config.yaml
num_hidden_layers: 8
hidden_size: 256
n_experts: 80
experts_per_token: 2
d_expert: 96
d_shared_expert: 128
hidden_act: "swiglu"
moe_layers: [1, 2, 3, 4, 5, 6, 7]
router_score: "softmax"
normalize_top_k: false
routed_scale: 18.1
balance_loss: 0.000169
balance_bias: true
n_groups: 4
groups_per_token: 3
init_std_router: 0.0387
lr_router: 0.000622
num_attention_heads: 2
num_key_value_heads: 1
head_dim: 128
vocab_size: 32768
norm: "layernorm"
norm_place: "pre"
norm_eps: 1e-05
positions: "rope"
rope_theta: 10000.0
rope_fraction: 1.0
qk_norm: false
attn_scale: 0.0884
tie_word_embeddings: false
parallel_block: false
extras: ["capped logits"]
init: "uniform"
init_std_qkv: 0.0469
init_std_o: 0.0117
init_std_up: 0.0469
init_std_down: 0.00587
optimizer: "adamw"
learning_rate: 0.00107
beta1: 0.95
beta2: 0.98
weight_decay: 0.23
lr_head: 0.00911
max_grad_norm: 1.0
warmup_steps: 360
schedule: "wsd"
decay_fraction: 0.487
decay_shape: "linear"
final_lr_fraction: 0.0
batch_tokens: 65536
max_seq_len: 384
doc_mask: true
train_tokens: 573800000
max_steps: 8756
dataset: "wikipedia_en"
Below are experts of layer 5 (counted from 0) of a mixture-of-experts language model. Rows are named router (the router's row for the expert), gate (a neuron's input weights, with its number), up (a neuron's input weights, with its number), down (a neuron's output weights, with its number) and show model dimensions 0-63. Each number is 128 + 24 x the weight over its row's rms, rounded and kept within 0 to 255. Numbers have three digits each.
Before each expert's rows: a language model's description of what the expert responds to; "mostly gets" lists some tokens that are sent to it at least half of the time. This comes from a sample of Wikipedia text that the model never trained on.

# expert 13
Description: Prepositions and linking verbs introducing an object phrase, such as of, in, against, into, using, regarding, often after nouns like fight, aim, insights.
mostly gets: " using", " regarding", " involving", " promote", " into", " upon"
router:133131137136142116131161120112131139089127114130129120147165171147104157157139140140156111125158112167132122145131195127175129116136162173173144142148124103092148149059161162159117138170110141
gate0:145144107149140115181155118109135125126059141169136132138094133106114113164173129134141118152139118173142102147105132143159120104115174127121126138155046138122176059147123169155164116130153115
up0:133115093139137138124092111123134134145149135072137114112108116126097133136128133145141104160151126105147125165090128143121148139103121116111144138032164131150085174149118133093185119094119138
down0:133173134143151128106147116143134091152125125120147128122101104117164126118116116179119122124102117102120114139118091102100105194127132098127164119164141119140146116148131121096140155124148098
gate1:143164144112153172088121109138082158189090124144120130138131147147083106079100124139150126136124144136114104118146118131117164136153102139116123179116123127115131146107127146123144148128185146
up1:103170175113179144099131113159126128160130117159113125152146113146116122078094094136135112139123156121142087149117110106095134159121123145122126143126087106149100109102118135112141144133158133
down1:145153172095121139109106112135099114097158111105129178128182079111144108114112156108128130119083127107158100118120163138146130118145126107130123116173138103135122108129090124136102123149165116
gate2:145163133149140137125133091146110121095108138121157106164126131100172149141089113087140157097115135135166134099133109078101135136158098085126103161099151102116159093155088091120142171163163129
up2:134097111135121163091115073139127107151156131122116118127141141140178151114125096078095138122135142116131130112123136146129142114124114141097126157118161137091104150125141169128131171085128108
down2:128100108077121119146107126122127152133112150098119141137127179161142143164067085096132157093153115156135119125116169138117099115130100159121139123147142159137128109113126128138111193101149141
gate3:074152150105154111140143171133149091091092160127138109128092149110122121093158151149165105172129173136142133145091116103157121139120155145104146128110113100145137169143120106122125097148141130
up3:133140114107113171096143142167137163135174125119137106127118114143110109153093126107135132088164125107132082123138144130095143122153121069115114152174167092090127151118149142108134090129130145
down3:134160142091139123126106170140174142117147149100158113122127131154118115091176125128123073135138128147170096137149123174144131129123115132130173116121115138151147180098139157148122112117157071
gate4:127138085139116158156120163121110118112116190146148116149150089131135105090109139112133130144097132127151082122110112118140143070146045145127112139120118132117129110145101170114116129127133157
up4:136149088142148129106135119110105132130108161094127146152104132096122117122123157138160122137111127159099136099119114119121109095156113136160180159125126146101155117142098103088132118141135127
down4:126188171105116165136104159153137140101141137104122109133114096155169136163111128126140156117129093110090113135100084105114096119143136108151139109124153164118110158100165125124123126106080143
gate5:133142109137103108169132173133152136131125111141148110147161123132109090107102122134112165123117117120101137100161119135110084106103080140117107083093145082105125120137124102151107145107107105
up5:148146129154100180107128136137116125138102104130091128096121152121180139159089171138145093124123133144165156119107120111126143133147156150159113132113090151150138112140156108141124069147095122
down5:163115113099147103099122101132114106127129160163094118132116123119125141147145127142130061061143122118156169138122111165177121140145169091127161087091112132108115137116113131134153135149161144
gate6:077167086084122093157133147141123126111168102086124163100131121132137138109170106155088122124125138160145114134089136133112109139158100127103135121088132103141116115149150144115124070120074111
up6:109156127093109083134153127094123113114175108090120134125133131148136119114125145130104111130156150170150119142107130127129090111143129158117152098150099090138116120142105129122178128149093140
down6:102116142131130108139138146121134150115135117098127147118124089120159110181154125145131128081114131153122147151104095112127108145097090158111090092176118166159157115182135130105172080083128105
gate7:136067110108106145131091135103137179117080165113110178154143143109156148138127083157145112101102126113139121129139092155136134173115151139144138136152142101155123107131104118144158170129170156
up7:151108133128104116124111124125132103136144126116123160134140120126148156130125123156143128107131151129118078091138115132149134127137144110123150143163153106133128110122086140148149151177104112
down7:117115111096086106144123155127145105133163111132136130114110110097111112095143143106129137123118119121067130126149152135125125090166144153090125137116121098138138165085145161147117152129131129
gate8:119148145148143128149104112110123133142113180099098130137126135127148152124149174094148110126136053120114146148099111137142095155104114147122132137206076126147140110138114115176140145123141116
up8:116141154134093112149144102180121159118135159134099125101108121096131137117092115101133090087110117107146145131143119166120101174111139128118098166130172104121122142139122145119119110139144130
down8:166165144145141124109147110152159128119131147130143104151140071151103152109143142148131103122098103140127144165126107132122174133107160088141132086096122094117104140133116115120161139097118107
gate9:151096118129087121138083111143109140110107131137152099132106127125163170083151146143114128131139155120081143144103140116159102111160121131169142126172108166099135111109148152110127195107131142
up9:137125141097116129154138123129118117124111140147129156166133192141108130102104108168092133145170133088092166109138124143129142102140096131128083175102119161096119152119116166133091128147115162
down9:133152175085088115162169110111119157104120162155109144161133089133082153108116120136170130103100133127135139137139137125156131115124103097089091128127132109146104121096130171150113147130139128
gate10:141098141068154125105123125127141116116098129085149126096127120158114069118117130140099149143095128111124123138111113142117137116155145135131106166126153172102125127134076093125146169113160156
up10:137159126127098158123120139146171135139146162140117117174146119166175147133098155157137136085099154133107101171141128098110113137105098097173115141111128120152208141154125104127105103112120108
down10:129148139140126102101119124134115129093137106126146106132122153154098116141185125095144103133142121178120137172143154093109116126126166163122107109140113133151141165123122127159138118126144115
gate11:101124111183115147097146115084137172103116125086155157141127164104126110151113125142142140148102133150143151140091111110113125174125118135125119174114109115132168130138071151151116131135144164
up11:153121137122146094128090144161104080120164067118109101104104142099106178082174143113099103154148157109131150091128124105108156119141112093129187133158138141121135116140142117131116097155088107
down11:144127088113100143112106162142124130122153118133076107124108100095111153112127124112144126113128164122103122102132158169133113095119111118113124147159169102135112126110117133100122188111068124
gate12:177124085153122160088106144129135094154181132178128108105129119128148127152101157114150119195132129130140158123148111092142117107151121145114124126175132124166152136141100126130157132134167119
up12:118123128157111129108130158140158086152171095165127108130158080094147137185091121161144115178146166178142156112149101100151113136135106184139107165130134098141152139144111136100160089123113074
down12:106148141150109112117098109134140149159165108125132077191136153068141111142076108104133123100114134107125098105120125154126091110073150132126089165135134116127127103134141094100117103133136097
gate13:197148163092146137118119136128152110128089085146088112086148168150086100127131165141148133182153135116105135140122118133110176118122148083191089144129070133131149150115113085122133120160180143
up13:178122112163109111131145138119147104104129123097133135109091129133104139176143120131082095071106085124158181097155134108121110107152130129143095094155132126108143145131153117177094125143131155
down13:158127132110084123098126144115130133077095135135150145100085151140126157145154118086118114110145139126156128110083152121129137146137142134097084132114144151131130134142195107160145136127085100
gate14:148125144117099157114137120140139162122130145186131096102091151116169140131126118126119134142139104097143174099146111115092126116106139125153098137137145133082120119133111130124154141131111133
up14:089145131171122114129134136157141167109193088091134151138129115089099081147104121134146135139115122145135150092146124108114132200076109147186132148133170111131119154101096122167118086135139102
down14:129126134105170130110140100120108114158147149111093117113117125162125155151139144122101137149145113116169104114121123167126110172183115171112136149151165128114137112061077103106146094164132122
gate15:156166169150115122177097152097142118122116121105176094077128138128141121146107111152080137178099099136138125124106143097109149175121111162099159152148159113161100153150148143171155095132092092
up15:122092124132118143132117135122099159136105114128146163087140125117143091118141147125114124150110092160167145082158126110149106080122127174120108087137119100128085073116139149161159171118102137
down15:138110160148129135096104097141119127135153122085132131113163124138161114129130146164113113128110145133151127139116098095120107116099100116164105099170107100122120128179138106097115123140144105
gate16:099131131133108173176124097131137147087131111121172168114070132106139119137126112116097149126105111114131138144127126134149100112116116120141124156086121091106110116156130148108126163092135135
up16:140128074173170119073122111122121109146134093109149128113125141160094137057151115118116094098132174166126081121128144168154100081117151103112107094122144107092141144117087088097181158169143153
down16:131128065135149089154105083091104086133115125092133111108126140112104141099142173111147138121083099121141097116106130132118090129143121135136118091120151163096142122101137102083129165135164159
gate17:101117109181137141136159130098145122149146099096117162179114122086112112133139152134128109141120139135112195161119129119151098131094160159179125127122148117179133115127090118136129118165158175
up17:101117121100103126129153143157143090146174092153152127119152124126140130108166107165113126151130185145112155125123140103139125157152133157151131126110141127139121197109179152105126083160101137
down17:090204122101158095146112094105121130116110136113081121150165151140133150164118130105146105102165118122110146177138123138120152098124166132121137102137120139150125134126177114136141111096077155
gate18:094165133184122129086129144133106164149168107120136168104150131107124061159118119110099145171119185133101164141143137123122135114100140162105104152149128098174140141139131091128117116119125132
up18:129137114153159107137150101122102100139072098166125180102139162131122111127184147133113162154090144136101146142148153114118126112100113155068156079137099098157132107121107126144116114154164117
down18:131134107096163122124152107115100110128106136161099145097162105120137124096160122130118144133100115117163096116132154108153125154169106162131135084082146097109088110087139186129095121139112145
gate19:145176120126162110125142130127102140144154163127136129154124142154108164125144125142134130114130195091133117146124132143119135163107120122147136125139109129073122149137123133108145075104128154
up19:165152163126120147123122153118144121112109131148154125143123134160107142143097082127119154110129142101105107142131127108128098110145098097132133124141120159111140107134111176108148139129122108
down19:110093148129122147123098113140123099096176118108109104148145139143157138133092137125118126115148129100096149123121150114090093128075126119129109139158105140124122130143169132086113120127091135
gate20:147118149131188122137140172094127123101107173148132117143100145107116131102146151103161122123121112112119141148118113143110140140127100129094138132157134122096104123134108132115166149140101142
up20:125135158125127161180166148126108124089149139139166127150103117107109141130117170127118128157125079120138139134122153116117142153130157128161102145169157076156144153108149126156099096130144110
down20:083166128121130080138150131142123127143139149130105089131153129178162142141133090080136100139182156130100143166191124127115100101096143163113138111141122135124112103079117122095098126115144114

# expert 62
Description: Prepositions after nouns or at clause starts, e.g. of, at, during, After, as of May.
mostly gets: " during", "After", " During", " After", " among", "During"
router:146119135119149141139089146105064141132092114131090133145166123184091148152100141099117133120130137107164129146147173148154150139149116073151175130138126132133127111079122095113142112107124132
gate0:108156120158131109120135084121153136138111174153127131096124130116120090120098163148138107084128166114172147130107164126139120123094118141190132146079104147120152136133154112105171148116109165
up0:127122107143170122114129142161087123126118090102122159108124141138129158129176153121138128176109131171109111151132132124110142146153110126154113103136121131094137137123122150130096121132141143
down0:126149189138134117108170161160126110155100124103118169153111142136113137099156130101123139157139116140123117134115150116134192167121184145152095119143124140114094107119148101113113091140103112
gate1:134133157118097119158151155174136129152108102094118131101149141117108109104119128122085119095119143117116177085134115122116146128134118117145131120153134130119147120122050109118142132187187092
up1:119141085149130146083101094147151111134193127058119101156144101125130101159104138118116053100122096114130112107160135176183117134114132183171087134147126137124138134146134141121104139111138111
down1:097080089155121095123137127122089154144191138105112108130139154136148141104152166123102144127123108126155136093112157148143167095136124119122114129137139098119098168154141182088071132135130124
gate2:120113104122125117141128115122137107101142114135116141129135127125176153178124115115121139128180088167099088119139105096125154112137201158139128100157067121116140150146140087118117145157143134
up2:119127109114118065161102092117116123171106136159161156142107143133129122102107110118142154132108111134061135174173123144104120112113135086109124067112079091122100098135124105097141103058151120
down2:133137093117122078132154113132137076133166147151096109119146130129164160135117125110124153124157148089144131132143126111145131154141104146116120118152102130097131130095131142133109123130143126
gate3:133117121166106151139142109127154143119135139115154162133131098104125091111120169188161112118102127116109130100121119136153106096143096121106067135099079158094142085140169168167130136141104125
up3:145144116109104098154128101122120166117132106099143122140122114101116159135130143059127133146132141102129131113119115120084117120112125146092154111148141091177141081136118112114139175129156102
down3:138089113116159143130168122188121133126140169116131112119123138116133115139131117165095144126122108139155123120101092127110134095132141136159090176099154131134134116187144120121131113107133136
gate4:128102126092136148129164120147167124117125145128102121156103104103093106109161086142121128115107153149108132104121121107105116108122118146139126126131129127155114135126123131117177148106144123
up4:148184143132175084119145101123095110141128084113160190073154152119116086127144121119111141137114097093154130117131098119125144133163121102111097143137093141142118135139109132113132099128114115
down4:114143162126124103121089141144143133121126106145137174130126149097098130160136105121111111135107138157145115138090094170095178141135149109097131124128115128147130107174151093135160101077123143
gate5:139121117136139087144155107133105128095146135074127156163094058157112112137114164121130125161069155139126111143150162094133094142120138094106140089085142064176126140116110102154130138100136131
up5:109130133109137157085081120092133151155117157172130137100192154108161106144067128161120128088148088135126181112113087133116145101120154090140108154135136165083155162133122086112148094179087134
down5:151063087141141153146124132123165126141157131135156124117128171128137137133104121150095129083177149151125126089099109107123175118154106154128151139148112117109090157126090102113117138129146114
gate6:132125130105114095141113186110147131110154129136137069141150122135155100097090098123135145128145120109124141131153118150151112105141109118145109154103099119061119136121132126147119150079114176
up6:128143101113146119137156187099153162110102095106109149152192092120127096120092131163145138146157174109130134113123090133175151082124140135123132150102130117129124128116144153118112129118091111
down6:115104109119120096113128110167141132162105106115125128119140086124136110142136129175156117145099114156096144088109135095101105140162110158107140136114143108112165142176116147102145108127178110
gate7:097102167144141089129119151068134086113130072106131132132139115126084080119139134153129148156123153121185125138159094090107103148165114113104144135101091115111132096128150119123120160116141174
up7:144126116132145111121145108147120165134140146118149165118104135114133094127131121127127116075147144135123108132115123134106175132109143143169145102119129072101144120137110146132175125101118127
down7:150070111131142126149109149118149154168139159163109176164107118146096152106134109079154129142110126149174107148148127140111120081139140082115132139117120106078119155120132115161104146121130078
gate8:120137169086123093141149117104115121114155105119148112095105122086145132155110105138134146129073092136149153148152100117122118137129146110124082108109111109133150157147160131102138112103154169
up8:113109111179103135089126122155173103109149145095116137163114115143134161124134073149126078101148146126143083130126150159192137110126151132132106136112149132114111142153096151110124148132076130
down8:099075100155137144125134143088157138156168084144111143097087141125130107142161161136130140138135117167086082134130120139135106123104111108109083147121101117107142140157144128140141107134128130
gate9:119120090114166148133127133146158099123113125132167147122096091150115122083130120114147125111158135095111090138141119104180157167118101080101122104185092143083151114118115127098118121117118152
up9:122165114123157120105111146123132102133148141094073134174167090156171152094121165108106152142185125112145105094120146117166148081143102158150139132097112167069131169117136160115128129151145132
down9:095122124138179113130089093115136148154143140122136156116119132103123146135124128113145144130118132133191161120107101135120073144133079163166138132143190117141166157099146146101138149159144132
gate10:137087120132145145129145171137143089132166081130111139104154154121179100137151151145096126085119094085152126110150124122114141100122122129155096157155119147156112141142149114109153108134121123
up10:103156117175129083143165096106109137147124150118135110137124106136094142105102113095095107119061127146116119119087136131141148164121165102108151098127159088171151099123132128094118111127115160
down10:108131166138147137183123140103171088117187122150180107116119149112120153150095125151124159154083148103162132071168111114133158144128165133183167132096150118168143092102115136134132184116113123
gate11:157134113130140122126155158097114132109142104139137130155138098146207093140112134112118122124124133104159112166112111093118110120116100121138172118148161119118096111133076085143130126126127149
up11:081133159106150116145146124140128065081097100129131117136139142111134132107165080111144178163149112126103133147109124114153095139155148140121090119117128168112129125142112126086113157138111153
down11:088171097139090157138093122155122109118133111086147120149133131132093111159121159186098148147088148116149135109129152138120176125104107155128125143198070140139091119150115127136090109079124151
gate12:159112172123129103143130119158076090147130116129165118164155132138142127172125101131094141145165145099127181143110107140078124098109117120105130146146119152142137053112117093113110098147134128
up12:105097102154128173124102159127136151140121168112161135170126126146111144144105134121125104081151147081138151100144092147103145116115145135113130145112139128106102136127077131125112138108116106
down12:161157090177140153105108122101098115120140111171107115137148153145112128158150174114140089113114158158087144137080137121161145115125110135125145089134139102158119170082137140131151089162097138
gate13:125103111124149129140171100120161121107076157115104142136130085126136095142134141121112138150138121136120137148124129108183114142111094143155135107123112133151107117142079164143114153078150162
up13:114144108155099143143089181154173134095161118100152138153100116110105121180149095131134105101142142108101103118160144149119148108124091162130138152122173141144147134141168125127091143148080139
down13:122133140122153116128125136140121083177137131159166147130134119115140084126150101121121131129122118087136139128131117121139124122148154139137139116134125136106128169068141142095090091159106152
gate14:104174123110136141081141068184118112192146135158131091112127142125150187064139155102140129148093132126128110159142134145108170133129116167090125156118142122136121111138164150119168096131100112
up14:100088155080122137118134129161077126130107128174074129119164172136128147101116176114141096167129151151110093149141137145159169117142135132123147176128105133106137116129174155116133106098155159
down14:124114140094118173107130138073077118158123123141132163093149140141115123110091143127138139177104180152190086131123109150175131104139142116100106132145114124147122113091122126137135079114113127
gate15:152117134097073122164152104125119136118105143172089152104082150062126156133154098132136112156146101149109106090134069101109165119135104132149144110171104138108111082141099126127102114124145124
up15:116116118123153144159173127100132149160159181098150124121127164115118110121116118124143112134151108108169129115121104114138086173147093121087134130145167160140137106117143126128135104153113122
down15:119125153122088141164107136091122134096136134114135164139134173163160156127076130127142117104148086123123116154084151163120150101140159132101127123125125166106124106150097121161078134118118106
gate16:131122095128152104140102124166118108131134146146157171111109120157134138092179127112149167162109150104107104151145155119142120155106084145121111144153137112112120112130134095109083152108154168
up16:148130164127093150122160142090137090120103140098142101111125109152143104111136106135098144150116102101148117135118106154098135091137154103137148103096109116158134105125101147166184147172127137
down16:086153129101166154098162116164133118184101125155089112118108119108153129097138158148100136093123129154126130144153127113126133124095106158142118142157142135110155082118115122148152115148129133
gate17:121153107104150099163100100149115108124134119126171180149119108166126172118169137122131112095111141142120097121134111168105121142188066141091151103126086120133081137140102141153123099104158148
up17:130128166136067135134127137142136163125147147146140085106142134121134139124095135111128119124139162170123140119153133120169174117122122146143125114131143088099140133133118142139093149154107139
down17:160136129129138095138054108165132144109136149120113133096118172133106133155132145129109082120149140080107153078112158160096162126143164145141117128122119132149133154122128171133152108117091144
gate18:090133154146081107134135168125128152089141132083138140173148153176123184129135120151171135178137132071142117106153135136143127138130112151150148154123102133091102069111130131182123155128148146
up18:111136161131111102138136178135113164128147110131069114138149133101134136166113115110139130122175136179112195104146099132136111116102124079085134163109122092091106117119124151145131119200095111
down18:164052111165118115154118110094128076111093120119117142121137101135091143115163131117107124133128095129090100110156112118138147154136161143120167132132122144130110125099110127076130081172164102
gate19:149102147121149148116093142097140168140137095159120092094068116132128140126130110139142148124104172137155138121104127087080123143175115099169114143097129143209148146120105090119175101092130072
up19:138124119126149114121132148103141133164162137125140115150113116129113175167143083136165152082126173139173164114124149114095154182155099100152083108108141109171111120120135118091142080089135115
down19:115164161079149115140100116084094104116090084140125107116132107148084145158141178138147114129138111129125154116097082149125147141107165114119108100159107132145098146088129152118077171124108118
gate20:139130127122090153130137076120134124167144129150128150126110109137171168176098103171142097118134119157169113103105112154114140168113184113160137147123156132144111137134147126125108115143099117
up20:185145130132111131148158154158134143106106105164112127087132110115137087152119132201143097130145109098141179125148145139136123137114090165138127103168087142120118137116090148104182143090094144
down20:104099124134112158104114121113176146111137111120132086087131145128105099133105104167104135135114116109113134076133142101140159156131112174158121107137131094133182143108112164100144102106150146

# expert 23
Description: Prepositions, mostly "of", after proper names or institutions, e.g. Bank of America, University of, von, de, ibn.
mostly gets: " v.", " von", " ibn", " de", " (from", " der"
router:155143130115128135177117145147177145128147144099138109158154098134098145120130092105143147106144112129135137128178189154146124142127110100113123134170137117133122118076148117155118152115127113
gate0:127141095165112141097169143116130146124164160153121141140121090113118094149110126173094167126102083145149126102142133112100130110105174100142116123080146115158114139141115154122158121105122163
up0:139144082138158140132142085086157131107117108127131130143148179150124143177127164112162110128164150114128106133147132151117160083146150147128074115144103156093150162119106150172120146135152141
down0:134054144075143133131064148071159134141183095119121125108116173129117104113097100135138087098146104117103143102154154118133116131117147097140084143075147076100155161107107122138158136140112169
gate1:143149131151104127122116093073110106112116100144134157131109158115148165081100134141117169121114098094132131123101117139108102076125169101118106111109104138128151115155144162108150163166132121
up1:148124123098138127118099160180155150108108147140126097134120135119092175142137099090095129159150148127129140159130155156160118164123122092112134172111115151075112137141115075113107163103152140
down1:161132129124158135147136104154151108085086131141109135124120119126159149129132130131156120170114141111157101097084085142127110147107129089109129125168107133137108105141168117149085151115149140
gate2:121120141131133113127103114121104103125119162132111125122102133173200096108091119112126123110121126128118128116130135128139120106128107111160059129080088109154132147159094106171084108159148166
up2:168162084119167124115127140175122136106082139135132141138155105134150119175128088139108170152140112126173142118139103128156161143171135123111106168095109090091119100133144161095168157140093137
down2:146101107104102117146112078107156133141160112119107112164113142113147078116094157176136164183097133137098128145073165118147115151112179128136106134086127121150121112085112123115170111143146108
gate3:113169126074118120151153109124112147118083149109122108140171142170148136094111139140163124093119100119128148145145122102120137133165129087139153098094087140174153121143115098148131138095146093
up3:128129130131098133161123081148126084134088142127146118120129138121156127131119147122122161107123091126128140142137109157117151151111107118108130122134136147130123128123157131108089120151115137
down3:160148106142162165186152096103112078109126096142108110136176097124156168144130179093082154121079169102127114097098107084147144135102109084136120111130103105165159097117127143132100168151152130
gate4:133104121158111119146163084105090121112138100092117155112105142139114115081147136098136123166116181151098144110132139110113153065143128149127143102142118175158144111109139118096105131136113170
up4:133128107159169102133091143136125126124160133128122161103113112174109078098120118131129156170115127153141154169129156132080102161142116156116124064173124180137100091095113108107154117163144144
down4:130166109122160140133153114145081097116094092143098147082156139112108159147193158121152097167084116108138092142126115127148116170135147154127135138129112141156140099159120122119150115137095123
gate5:117153115142155118119126109135150106106123102156174137123134102098143116106131117115136092120118136111181143121128132096110142123155145148130123118163049179109089143129114128134139092148120146
up5:128083123111117106161130139115129137157097135182204135150130169110157119149100118157132119127158144108125141124127128099124121092189117147137115118098112129170163174137098124104106100122103118
down5:140118121099138142165167069080170167103131166114133111132103138133170122100155121108102146159109120129149151072113139144131164110135137144094119148137086156155143157127127147114151113155097131
gate6:116115132108142136152164089114154114128142084122119144093123113091142089164139082129145082179114129138137113138090124113110192127135114122122097153107107133161107101168124096096119121109112124
up6:108117137088161123172114124169139112113102110150176123110129116119125157093088107127106118181132169137103117089131150108142178112170116134128149143107110118123129143126108153108103051148067141
down6:151123085115134112151108104120116136124143133120176140176127131129143147126115164123129158079106184148140096106114106131123127149152135119115139151082159119105105129088127174157148113153125102
gate7:097149135109127179157130149151174149085135107134151095078116115151171130146163106099137089134105108110173125114134141128179105120117083138112118135145135127099093131116092119123133128149119159
up7:114140135113118102130099114124112130110130132140141109104135095089150109124139128158122118118158134141156174116110122146126089128130098170151111108119103175102139161114147149090155124195115110
down7:125121138122130173158120137141092104131149140150124078148142157093124152127126116147127064070126095139190167107118119131111064124135102119152150160116140094094119132132150155122140135140127126
gate8:134172134122113121146115152170140137121125126075133114100115143191122105143126106124150146118138135159157110102142146137148137088167138188157136078131108154106169142141146123103154096131147136
up8:092124129145192101111105108112094138163119165139135131156142129115117122135100173121128107118119148082118127158124128147097113115148127090091116159159119133171131105110107100156121141146140131
down8:154103128141149123133185124119127110151147149116141103146119142149115154072073152173156132118148144117118158191157159143142145121137119120114107134167136151100133083142123101103099115135144118
gate9:170137134169117142106125163112148134149113156157108104140126102144107106150133086145096153115090119164144092092127119117105117100135138148167148154159094113158126106121100119133135128126096142
up9:089126127128101116130192121112125120146125097109106132174176123116141124154136110156118153094091146108093132156162124134133118122116091101121111115088112108124078103111136081152134088120134119
down9:126121108096125110132145144160146099125048100148124161118149118076117140139154111121143135122130147165125120117143099108149092107124137098112152119153078141112129111115117097124088131100096106
gate10:069124130079114126101174126116069157122100125118095115126172086145111151127133093124138130103103110160164093151136139138124151135153134110143172126100139136110090126105131100089138076165142110
up10:098116123142149130126120136102095141173123147097102154102100148140105155124140089113095158118110142113095146158145156164150193125156133118161196108127077117147099089137130098111126101092115120
down10:122121110128117088108120116143090126134133108115074161132126108089101122116139117120144115144153108155127090174169142131121123126144114126148120097079136177145133144119147119112105098134151104
gate11:127169145137167140092117122141112163150096130146158101120130146120157101125105109138121105168131131095118156108113134152181104100119116166101153128171151092104145118128124143163176131110136120
up11:110114121124101106152110147123172168087118083097107140161113123107138130128189142125143108095123124081125136183142121078120132114133120149164132132112090095190131151144135118096129123116129174
down11:104090142082116142127167102093146151107121080102119128153108093124137152128143162123120128131169130119135114104119115127102092146101119089154114167096195149109136130112111131105155134141112082
gate12:119184184160120131134079121138115097145063161150174116122110146153129178154112103115076153113142128147125135132153098143117112111116126106082119157118156151084171112155102126141124110140106151
up12:139077118159168152124100116151131129145151142150129119124112126097124132095138149138118115139125108099128156151079120134092113150144096119126116159141139138098121115126131083140134171151139143
down12:164123113141113155145139103188101145100157136124163098122152111123158081094104119109133144137088104125109149168103142158129103162149198115124131129127093116103129129102132108099102107111130117
gate13:125114161166156125123145161145150087142099128126134168098121150130144145128145118151103086116127187124142131184119138142122149143203098105151128119134101178127134133135143074111115062126130141
up13:141112140076124154117125121142083117076147132114064147120102123114182097100133124116167083146121133097151165115103148078102186157128132124137138141095097147131126165128115108139102078102138128
down13:132141135105110120132123118140174111108089128085161133124147130107138120139085176132124137173108125128120140084129125174131158130085133109152102127145125099139122126115132125113136172132078126
gate14:136111131141107139112081118129115150090138077137150131112140118134120123107141165131095145152124146113126137099128121112126127111133180135120154117128120086122143098155132174120163130108124121
up14:094160112131070133126108102137143109085098099111121098121151108092158125154094119142095146141136111122124151117169142140136122112096118141117100153115121084103162149159139144139143146117122137
down14:111128120112144107125145105112122129179130143131092134135111141143116113125147092147145080094154104147123145129096114109131081124168165148115120097094137181123148142067111134137166128145109131
gate15:141127146124104138094178136157125069134101112126072160120098093105109121144109135183146103133117170177161154112119155088128151127117166113126093114102084122107125140118136140145116141195156141
up15:131172130119085137126147161104099083121112157158123165163129094091124108100110150089127154122116181105130087136113162098126117129134133142072134120120145137130141185101131129114101153160146155
down15:151140139145139150156113156122127081127116146135135117084092116123139169130163115129146127132175133144063168114125150107146156120155124132131162167163134145152171110132138120137134137136115104
gate16:123131155135090140113124140133128145138134134123137090139141091119126163116127114115138101122102089105143154123124132110121133147142137119092138124128144098103091093123090099145122131128137119
up16:114126123143109104085141137099142118092099147124162113140130136131114145097145141108092102140106127140120115117125124128156124116088164114088156097136129115098100149135135193151119098117093148
down16:107120123139072164127141126142060113130094173141091164121131119163100117155178150184119109145097117123128135140134181105117125121116127148155098132125133175107120132120132098101129128130135134
gate17:102123134117141085159108144131163124130125134127151096145141134136126163132115131131051159118145115097100156137142108132147131113131123114068173148150115070134109128136153122118147144121097089
up17:106141144110154131154125115142141112149128149164127138141114157133150101083129172104103151120137092064104140120109098141184158123118121118081110146123146093170128184139120091094157137131108120
down17:132119097122130132134117167087179103145142162121098115126116134095112118099130121104100099173178138113102141144139131106098092121101081138118060085129129095098127077090118162139148128145147146
gate18:114131131125127145149112144193149099114146186165156146129159112126166187137112070091078135104102126103107099112141152155173109152151117106120148147118166132147128118118133094108101130149104168
up18:123131146133136136138122124112172169146132100079077135163127141113125131074135149153171106170152124095131179118125102111141131102108131157082105139130094126113087121121108105141171142125149134
down18:154116115092122155078112158098171083149121078143116139152117137089107181131123143125105126144172161149157123102111139105157120123132124141157127166173135095110089130120181133135147146105100109
gate19:132135156123119162066127147158129098122100135086129142116133094112147128078169125109129134138103151123153156133123110138112133107124080163142142171088188155146097148135115139121132147150185141
up19:153123143143112170153133106167180148099146088150129115098152116154133077095116122117132103121106109095093158106145109135106083119078139144141173115148124134158117098117121168139149171119153123
down19:126149160138124163135118155178117111131122088109116111117146095145140144138108113166118094147109136125108157099115146168099068135163163119146124168139136102126122114143103098117132085099129129
gate20:120098142169079171091149129135133126131105134145136148151151076164123151113107126137126127090105093120155157074129120130117098106117138129140094117131142132100138125130103139142109102135154161
up20:118118134093115106116125101102122104147141140161165158146161128163137091132127128124098156108145123150151091116094099088141150143127137124134054157116078114094126141137132107138136117100160112
down20:084143107109171100109138087130123128139098122100148147112140148114122141171158140104133117115144129193095090125115076116139141125108130142118121125120136193118130103141119149128140099144158155